Experts of a small language model.
Training: a variant of Adam for the experts, 700M tokens, 5342 steps.
Below are experts of layer 2 (counted from 0) of a mixture-of-experts language model. Rows are named router (the router's row for the expert) and show model dimensions 0-63. Each number is 128 + 32 x the weight over its row's rms, rounded and kept within 0 to 255. Numbers have three digits each.
After each expert's rows: a language model's description of what the expert responds to. This comes from a sample of Wikipedia text that the model never trained on.

# expert 1
router:085112139099097140103120165150151119105105153132082134136131084155194131070124103119147142111143131097106071157153084088102151129182114152052112085109115114083137131163146163085074100063135123
It responds to: Syllables of proper names

# expert 10
router:145111140100082164135130094103065137132162144123143140081113061125137056097102197106116165151137136173116111142088107091131162089128139139045192101150167106161057110123101114114115113176092157
It responds to: Spaces before numbers, codes

# expert 17
router:161203116092124095151121142111116131076106104135127098105118163160071175081128120189161091133096103125118146092142156123157126114142136101190110156152128169150131146137127107174174079168120104
It responds to: Clause-joining punctuation

# expert 2
router:119130158108180153111126124163143158120144151207166121123172099119169160144144156100128128139132122112181097075147107194094108135177098096192104069105174119101177183110143133128110097164147087
It responds to: Verbs and action nouns

# expert 14
router:093151160168130173164111122125117135147144135130165099089143126159085122110157132118167152186113130165151105117107137158154094087120107146117149097100169144123089154114102117103130103086095153
It responds to: Years and ordinal pieces

# expert 5
router:122144105107104082137184123105138140146096177191138110125123148078159136099158146074102105172139087118143131095144148182095073180198137091194122112136119085181094149104136127114179152190162077
It responds to: Common word stems

# expert 23
router:081124131138081097250119174067156110119095132101124213149146157129112086157090080049106141116175157106116163164123080150120102117163117131132073153131165137131116082095094170128167130116147109
It responds to: Digits in codes and lists

# expert 9
router:092098138088084137160103126147124145169138095071110174144120085153121113121120120127131130107175143065132083091121111165111162158153137066110149191156141103167095137162149149145091077150149095
It responds to: Auxiliary verbs, table digits

# expert 21
router:156106194155130099206112137161135111106171112077096088106116147159137119069154111178140130112064133136139152171134092120131131156023206103095157135101083121130124151099122158119142167129159121
It responds to: Name-internal punctuation

# expert 6
router:101104177170093183091120145114128106092181161111138110144107137105114119090133131138105168040169128128193148119110102148154168160080132166144161175167168114092075110153087125135101164170144116
It responds to: Of and relational prepositions

# expert 20
router:161142102098131092081159146116176128179065122197139158173132113144165134154117167134199127150075156139094107095172190067107104065145131152114131126113121132139105170138136106118157152135118181
It responds to: Stems in statistics text

# expert 11
router:123122150215160240122133098155136095129163117098115095146107199122174114139132136125104111083170099139076161170121105102121150018123160129105139158151119127113179105135134177100042171097117160
It responds to: Copulas and capital initials

# expert 22
router:101143100117133129141156141122084128163152154067124148158133121107075132145104152147146147160122130101084132148135110126159143148058092154075133121104141128106138037180165111180156134116101155
It responds to: Table cells and first names

# expert 12
router:111132125135142146128101115139124098125107058115128163093170123180152144176127137121119187144148145145092121137206126107148114049085119154109139135145151104174146104082118147110205107162106160
It responds to: Articles and list dashes

# expert 13
router:102140108083210100092166154134111164166109148152178174113104147133090167165091111138127059090153160118126159217127129099117176152120181115172071121154107139144186121152168137106128148105120132
It responds to: Dates and table separators

# expert 4
router:134142093139112119106079074134042153132139124126141106152133125125123140109123165104169176128032134231163157056154132192172151107108099156151119129063168092103174164099123108073108081150122132
It responds to: Digits and prepositions

# expert 3
router:175157133139164086154196090082105101106179109089069123143109102180088136139101134157092119133128183102094067120084124163134134155120121172142096120082046138075119107123175141182169181095088127
It responds to: Sentence and section ends

# expert 15
router:191103158123105131141120136088165129180089150158069130142124141196154087108142116129159115179167100107147128095147130230088113129198128184142184107096115198132103069082082164179115166143126125
It responds to: Word fragments, web domains

# expert 8
router:129112090105125120104120067166198164118115138132107109151114158121095166156143071162108113159151134113117147095141135060078157177155177069134102157118112113133177124140163119176098133089164122
It responds to: Sports and institution words

# expert 0
router:131111127111159121132123180107114150118168107162097142131099137158092077133161105155139133139126119129179151131062091109131137193115087146096126140158107098059106121129181103155109117033160104
It responds to: Personal name pieces

# expert 19
router:143102161085111046122122138104030097054056171089145146109073125115209160161100163113125133108124103134083169183104150072117082055108127174041113158098101137145169124138132076149174130110106167
It responds to: Numeric table cells

# expert 7
router:157076092191125117113116122145161084133135099113146107155130171037109133117162092155093098144136131085118076156088169050180130100091119159140124149134143125147146111156097103149117148122090150
It responds to: Possessives and sports tables

# expert 16
router:136144090211089166110112097162134122106134098097096107112202114105091122140119097155063081106160108129093124215073175140127094196170085128158144099087056166184124118134092105145055166136119156
It responds to: Line breaks and word starts